python train.py --balance_bias=true --n_head=4 --qk_norm=false --init_std_o=0.0 --decay_fraction=0.882 --decay_shape="linear" --steps=4722
Below are experts of layer 2 (counted from 0) of a mixture-of-experts language model. Rows are named router (the router's row for the expert), gate (a neuron's input weights, with its number), up (a neuron's input weights, with its number) and show model dimensions 0-63. Each number is 128 + 24 x the weight over its row's rms, rounded and kept within 0 to 255.
Before each expert's rows: "gets" lists some tokens that make up at least twice as much of what it gets as of all text. This comes from a sample of Wikipedia text that the model never trained on. Tokens count by the router's weight.

# expert 3
gets: "\n", " a", "u", "o", ":", "-"
router [112 128 119 174 179 108 140 122 127 108 114 119 205 108 116 120 139 108 158 159 104 122  86 136 113  81 140 123 147 175 127 113 142 121 101 137 132 152 125 120 131 156 129 103 158 115 131 125 130 129 134 102  83  86 160 136 138 139 106 135 138 152 104 107]
gate15 [157 139 123 140 137 193 156 160 105  87 104 156 183 136 129 142 152 137 118 132 142 112 118 150 156 104 100  94 134  98 103 112 168 129 167 162 144 132 116 134 143 110 105  98 181 117 148 114 123 117 153 124  73 112 162 140 170 143 144 149 173 168 137 119]
up15 [135 140 133 110  88 143 175  86 124 113  90 103 142 148 141 119 156  91 143 154 143  87  96 112 158 101 137 105 143 109 123 127 172 138 169  87 129 167 111 134 172 124 110 111 128  88 114 161 111  91 109  99 132 120 108 117 123 132 128 128 186 114  86 121]
gate16 [144  86 139 163 172 146 139 124 147 121 109 105 122  83 107 102 171 100 132 140 146 154  81 126 102 117 129 142 164 162  74  81 148 134 125 147 131  97 119 123 111 125 141 134 115 133 139 118 115 121 112 147  98 113 128 153  92 114 123 144 137  88 128 110]
up16 [ 93 106 151 140  58 134 166 108 117 132 159 106 162 139  99 108 121 128 136 173 111 121 149 133 159 110  90  92 111 138 109 144 121 110 120 136  92 134 115 126 130  99 132 172 159 128 109 129 132 123 116 141 117 119  98 114 118 124 120 111  90 137 120 152]
gate17 [119  77 110 155 154 143 129 119 127 156 110 173 126 131 164 134 118 101 168 130 153 121  79 154 126 175 138 152 133 193  85 105 123 151  89 189 149 111 123 140 129 123 125 126 101 102  99 116 128  75  83 138  89 158 117  91 151 159 132 138 106 140 170 105]
up17 [116  99 126 111 114 189 124 161 119 129 134 119 162 118 114 116 137 123 141 102 107 106 104 120 103 158  98  97 111 107  99 122 115 147 112 111 128 128 121  85 107 138 159 145 135 120 146 122 106 108 146 144 150 186 119 140 112 113 128 122 147  63 131 111]
gate18 [160 136  99 128 100 134 177 172 126  93 119 107  93 107 166 108 100 125 138 101 139 152 130 133 114 123 129 144  78 151 156 134 126 134 150 129  99 115 121 129 112  89 153 143 159 148 137  94 107 165  97 129 128 120 138  91  94 134 157 125  99 106 150 130]
up18 [122 130 116 108  91 143 143 132 114 136 144 101  80 163 125 102  93 114 153  79 171 113 131 110 101 144 158 104 131 161 132 147 162 130 138 112 119 119 132 134 136 142 108 130 113 102 102 112 134 163 147 163 139 176 107 183 131 160 143 105 146 119 163 163]
gate19 [138 122 107 164 166 126 122 128 159 111 106  88 150 100 108 150 143 104 129 135 133 157 102 123 110  96 157 136 167 115 174 104  99 144 117 107 136 140 116  90 125 172 153  88 104 126  96 107  98  99  97  93 102 124 103 141 105 132 131 151 173 192 148 155]
up19 [143 116 150 111  74 142 146 156  68 158 131 133 107 147 159 100  94 144 120 107 125 103 164 120 146 149 107  97 114 120 142 125 114 133 139  90 118 139 131 133 102 102 142 116 137 109 154 132 120  72 121 171 118 129 143 109  98  95 139 127 158 105 142 126]
gate20 [111  99 102 129 224 144 133 142 159  92 107 167 128 142 117 123 118 150 116 153 119 142 130 143 131 110 117 178 146 126  98 120 155 102 116 138 141 143 160 141 117 106 158 140 126 142 125 110  80 152 130 163 121 142 156  97 114 104 141 109 175 149 113 107]
up20 [145 124 148 120 137 132  99 147 142  97 166 118 134 110 143 141 142 165 113 132 128 127 166 138  98 142 136 110  90 146 121 151 158 112 181 167 146 137 111 119 135 163 101 157 125 134 100  99 140 117 135 106  68  84 113 160 147 136 140  88 174  40 142 119]
gate21 [119 117  93 124 104 146 124 162 125  79 109  66 113 123 112 125 137  84 110 155 138 112 138 133 103 106 175 119 113 171 110 139 129 113 130 120  86  87 107 144 122 148 149  98 111 106 120  85 152 122 100 162 116 119 121 158 128 143 148 108  98 124 136  78]
up21 [119  86 112 117  98 139 153 140 103  93 152  91 132 113 131  98 129 116  82 110 114 129 108 160 139 108 153 112  71 155 122  83 174 112 142 110 100 115  98 141 162 121 149  98 146 144 133 122 131 111 144 133 101 128 139 165 144 160 109 135  95 101 164 126]
gate22 [132  93 146 197  89 156 119 157 144 139 107 127 127 154 111  76 115 105 144 154  84 161 114 129 145 126 111 127 117 160 124 132 127  65 143 107 110  85 119 124 140 126 155 126 103 179 151 144 110 112 136 100 168 128 152 120 115 132 119 124  78 151 143 105]
up22 [151 118 139  81 160 117 147 111 105 111 138 137 138  87 118 154 137 176 106 144 142 132  98 150 154 107 150  89 104 115 150 102 115 124 185 157 137 180 144 125 151 120 146 122 135 134  96 155 143 172 156 127 140 167 118 123 201 138 181 130 132  99 136 130]

# expert 10
gets: "1", ".", " in", ".\n\n", "4", "3"
router [132 143 123  78 103 119 142 135 120 141 156 102  98 124 139 131 106 160  98 111 161 134 137  99 160 124 111 110 102  77 138 174 122 110 162  77 166 147  97 161 118  97 154 128  97 137  90 137 129 139 118 154 144 126 115 171 110  97  94 160 127 141 125 128]
gate27 [110 176 146 101 125 191 155  97 144 133 141  85 149 134 130  96  38 103 127  86 121 127 151 111 151 144 150 111 146 143 157 121 126 172 140 128 136 107 135 140 137 132  83 154 139 106 126 113  91 120 105 119  90  93 168 116 127 162 153  93 148 129 113 128]
up27 [136  92 142 118 140 113 124 135 151 115 136 160  81 115 112 141 185 152 135 123 138 114 147 167 125 149 147 149 143  97 114 106 107 143 118 132 102 135 143  98  87 153 148  86  94 132 120 127 144 150 123 114 179 158  84  80 124 139 181 130  99 103 146 155]
gate28 [143 128 135 133 102 112 165 162 122 161  96 106 140 123 101 195 108  97 121 110 144 141 146 102 161 136 136  95 116 147 120 128 136 100 165 110 132  86 124 111  97 156 135 113 162 134  98  90 152 147  90 105  60 126 122 147  96 132 102 128 135 133  94 127]
up28 [ 86 132 152  99  92 128 109 116 118 151  98 173  72 142 110 121 133 145 136 146 106 176 159 105 123 137 130  94 112 149 106 140 125 138 152 136 106 156 151 137 137 116 111 116 138 102 157  93  82  87 143 133 121 142 125 122 118 131 138 104 103 122 106  90]
gate29 [160 160 138 143 114  89 144 139 137 115 127 110  64 127 140 121  86 141 132 131 153 117 110 120 112 136 143 109  71 159 143 169 148 128 108 132 140 152 148 145 118 150 148 156 160 140 164  82 145 164 105 112 166 126 142 127 159 134 124 113 111 126 122 125]
up29 [115 118 123 140 168 137  83 121 135 140 106 170 145 129 132 112 116 165  89 157  97 180 126  98 137 177  97 155 151  94 119 117 116 147 133 126  78 104  73  92 102  88 128 168 181 158 156 138 145 148 136 118 118 129 102 108 121 109 121  93 125 113 114 114]
gate30 [138 133 170 129 142 154 131  95 126 187  95 107 125 134 133 154 115  88 129 143 124 115 153 120 145 152 112  80 127 144 146 151 164 101 134 148 150 136  97 105 151 165 110 106  94 131 141 104 123 105 101 176 114 137 152 128  92 136 131  94 149 131 105 100]
up30 [189 173 116 133 151 113 119 158  68 143 139 160 127 106 123 150 106 165 128 108 104 164 113 154 151 154  83 108 114 125 156 142 144 137 103 141 129 128 134 133 101 117 139  78 124 145 149 110 149 179 115 109 151 133 150 164 148 144 114 163 132 131 164 109]
gate31 [140 159 109 179 128 176  94 147 129 122 128 156 139  87 103 135 143 132 122 144  93 104 119 136 139 126 135 118 156 108  74 152 117 140 134 117  92 115 123 127 131 114  73  79 129  85 102 122 115 138 141 119  75  87 128 118 149 141 133 112 159 149  81 134]
up31 [120 143 134 102 159 108 109 146 147 125  93 138 112 159 156 134 132 140 136 124 165 126 178 116 125 114 129 140 119 156 124 128 171 108 135  67 122 127 147 152 132 185 131 113  97 124 133 121 174 168 122 132 154  86 130 172 156 107 126 164  94 127 146 175]
gate32 [123 141 103 124  98 133 100 127 119 124 116 145 106 102 159 125 125 132 157 128 182 102 124 122 113 150 109 136 165 147 172 137 173 176 131 127 127 130 137 165 125 162 136 155 109 118 144  83  90 140 110 105 130  96 116 169 114 145  78 125 175 186 119 154]
up32 [186 105 123 124  80 158 156  90 146 114  97 124 132 130 121 118 179 141 151 125 151 128 114 123 139  95 157 147 140 155 100 139 154 119 114 140 107 137 128 114 125 131 159 107 136 133 133 111 130  89 143 127 118 114 125 132 130 118 119 112 141 155 117 120]
gate33 [165  69 125  87 121 110 134 104  90 162 175  90 136 147 152 129 136  89 159 179 126 143 177 119 124 153 151 158 190 115 141  98 153 163 149 192 114  89 152 136 136 129 120 119 130 151 171 126 146 149 136 110 137 138 142 113 145 111 148 150 118 146 146 106]
up33 [149  92 133 164 121 133 179 126 130  73 114 118 166 118  89 139  88 148 113 104 120  97 124  77 109 127 109 112 127 105 139 158 117 119 104 120 144 121  98 148 109 148 102 190 110  93 124 112 135 131 109 133 128  90 121  97 151 134 116 155 119 137 120 138]
gate34 [178 152 130 115 130 133 160 142  99 135 103 132  96 137 106 147 149 121 162  84 137 108 121 151 117 132 131 123 167 131 113 103 137 110 110  74 138 125 117 130 134 133 131 120 161  93 129 115  74 112 116 107  87 133 153 128 114 105 106 130 161 154 141 115]
up34 [144 170 138 127  83 145 137 136 131 112 167 139 150 132 130 120 127 130 113 125 135 128 138 108 147 119 159 130 105 105 144 160 144 125 120  72 149 154 142 109 147 131 149 164  97 122 110 146 125 171 121 154 133 102 170 141 123 156 129 128 163 135 139 130]

# expert 5
gets: " |\n", " of", " in", " that", "i", " L"
router [149 126 128  87 119 102 141  95 109 159 131 121 109 120 162 131 121 163 115 137 136 159 149 131 175 118 123 114 153  64 163 137 110 132 168  83 129 120 114 160 119  94 140 118 108 128 141 165 124 133 140 158 206 133 114 133 132 110 138 143 115 114 128 145]
gate38 [153 149 110 138 129 107 145 107 115 103 123 123 124 123 119 134 112 114 124  83  96 123 132 115 143 117 146 115 107 138 102 127 122  77  92 127 128 126  96 151 126 139  89 115 122 131  95 117 111 172 122 103 130 101 124 152 117 152 157 119 114 133 131 131]
up38 [105 126 162 127 172 140 149 139 153 123 129 134 117 114 112 102 130 148 149 125 159 143 148  99 141 146 103 142 172 109 111 129 109 169 129 101 101 125 132  98  92 144 183 139 106 116 122 168 161 128 118 104 117 147  97  90 177 112 111 176  91 102 138 147]
gate39 [124 146 130 102 152 147 120  94 148 117 126 104 106 142 100  92 155 137 150 124 175 141 136 129 133  87 148 128 175 122 145 138 115  54 131 141 141 115 144 141 125 144 117  98 121 124 132  83 133 118 129 131 114 128 112 178  84 117 140 115 130  88 134 120]
up39 [109 139 135 164  92 120 143 103 171 174 144 103 107 117 151 141 145 128 137 145 116  89  94  97 127 118 129  93 143 132 107 138 110 144 130 128 167 141  94 180 187 128 157  99 107 100 136 145 134 201 110 136 135  92  98 113 118  68 121 116 116 130 104  84]
gate40 [129 137 153 160 139 138 113 148  84 125 114 168 114 110 146 148 149 121 140 137 154 132 154 136  83 116  83  92 127 128 137 145 140  92 128  82  84 166 179 128 137 174 103  76 107 133 173 138 123  92 122 127 147 111 125 116 101 135  94  89 145 127 139 116]
up40 [146 183 105 104 113 109 109 166 134 102 180  97 149 122 117 114 139 169 171  98 140 173 130 140  96 137 141 104 116 137 128 155 146 121 155 132 153 115 141  76  88 110  71 141 108 132 179 137 135 131 114 118 124  69 108 112 113 115 138 138 117 140 134 149]
gate41 [143 132 104 143 161 152 108 114 111 133 121 100 120 128 122 126 108  67 137 141 126 102 126 141  80 156  88  72 160  98 162 145 126 188 134 106 115 111 126  92 136 122 123 123 144 109 128 123 124 167 111 141 127 128 168 117 133 136 136 151 186 175 116 114]
up41 [114 136 156 149 173  88 137 145 152 105 114 158 135 139 159 146 134 147 136 150  94 114 132 121 138 136  96  88 142 127 109 116 127  97 113 101 150 134 106  99 124 118 121 108 136 143 106 113 133  91 136 100 133 155  76  97  89  94 133 177 105 112 166 130]
gate42 [150 175 114 122  73 124 137 114 173  86 115 134  93 119 190 173 127 145 151 116 132 109 108 127 116 147 128  82 104 114 105 141 136 125  90 158 101  91 153 131 151 154 111  95 124 146 152 106 122 158 167  80 149 109 143 160  93 155 150 153 133 158 150 174]
up42 [150 176 101 142 144 118 113 125 110 166  94 153 131 116 128 137 133 143 104 136  98 118 140 124  66 105 137 128 163  99 100 106  74 145 119 139  93  79 116 151  91 109 143 126 153  94 141 147 145 111 174  95 115 127 111 108 152 135 117 120 133 112 160 155]
gate43 [161 163 109 131 114 111 131 123  90 103 151 124 181 118 161 114 103 133 170 145 169 133 153 104 111 121 115 137 139 122 142 108 103 127 120 140 141  91 105 142  94 118  80 149 118 141 147 129 147 135 104  75 101 150 143 125 104 120 119 176 146 104 121 100]
up43 [ 92 166 101 143 133 120 149 117 128  92 132 130 122  94 144 113  78 139 147 117 156 125 140 101 146 135 121 169 152 119 183 114  94  97 129 135  96 119  87 139 109 108  89 124 124 118 105 119 144 159 150 137 135 129 118 122 108 113 133 165 121 112  72 169]
gate44 [166 157  98 103 136  94 103  76  83 106 117 111 123 115 124 114 108  79 140 149 106 131 133 125 118  92 104 133 169 148 131 111 105 128  95 147 159 160 145 118 101 130 123 100  89 101 163 133 112 137 140 148 134 117 121 147  80 107 136  82 116 115 176 153]
up44 [ 89  92 139 149 128  92 130 124 129 149 110 129 189 148  97 126 130  84 122 151 148 170 123 114 107 136 149 119 101 143  80 112 100 150 141 167 124 130 143 145 126 110 138  92 138 132  93 165 173 133 148 122 104 135  97 100 133 160 127 112 101 123 136 104]
gate45 [103 177 141 160 118 165 136 113 111 139 113 139 122 133 137 168  77 104 146 135 107 100 110 108 109 145 133 106 130 130 148 132 132 152 113 100 141 139 133 127 159 146  88 152 133  79 144 160 142 111 150 134 126 128 175 128  71 133 124 114 149 153 114 135]
up45 [114 138 139 134 126 101  92 132 153 130 131 119  85 109 111  91 147 113 119 152 179  93 152 119 162 135 141 167 119 143 133 116 125  86 136 116 145  95 172 130 149 123 135 134 160 152 105 132 141  76 148 115 127 102 148 165 157 108 130  87 137 126 122 102]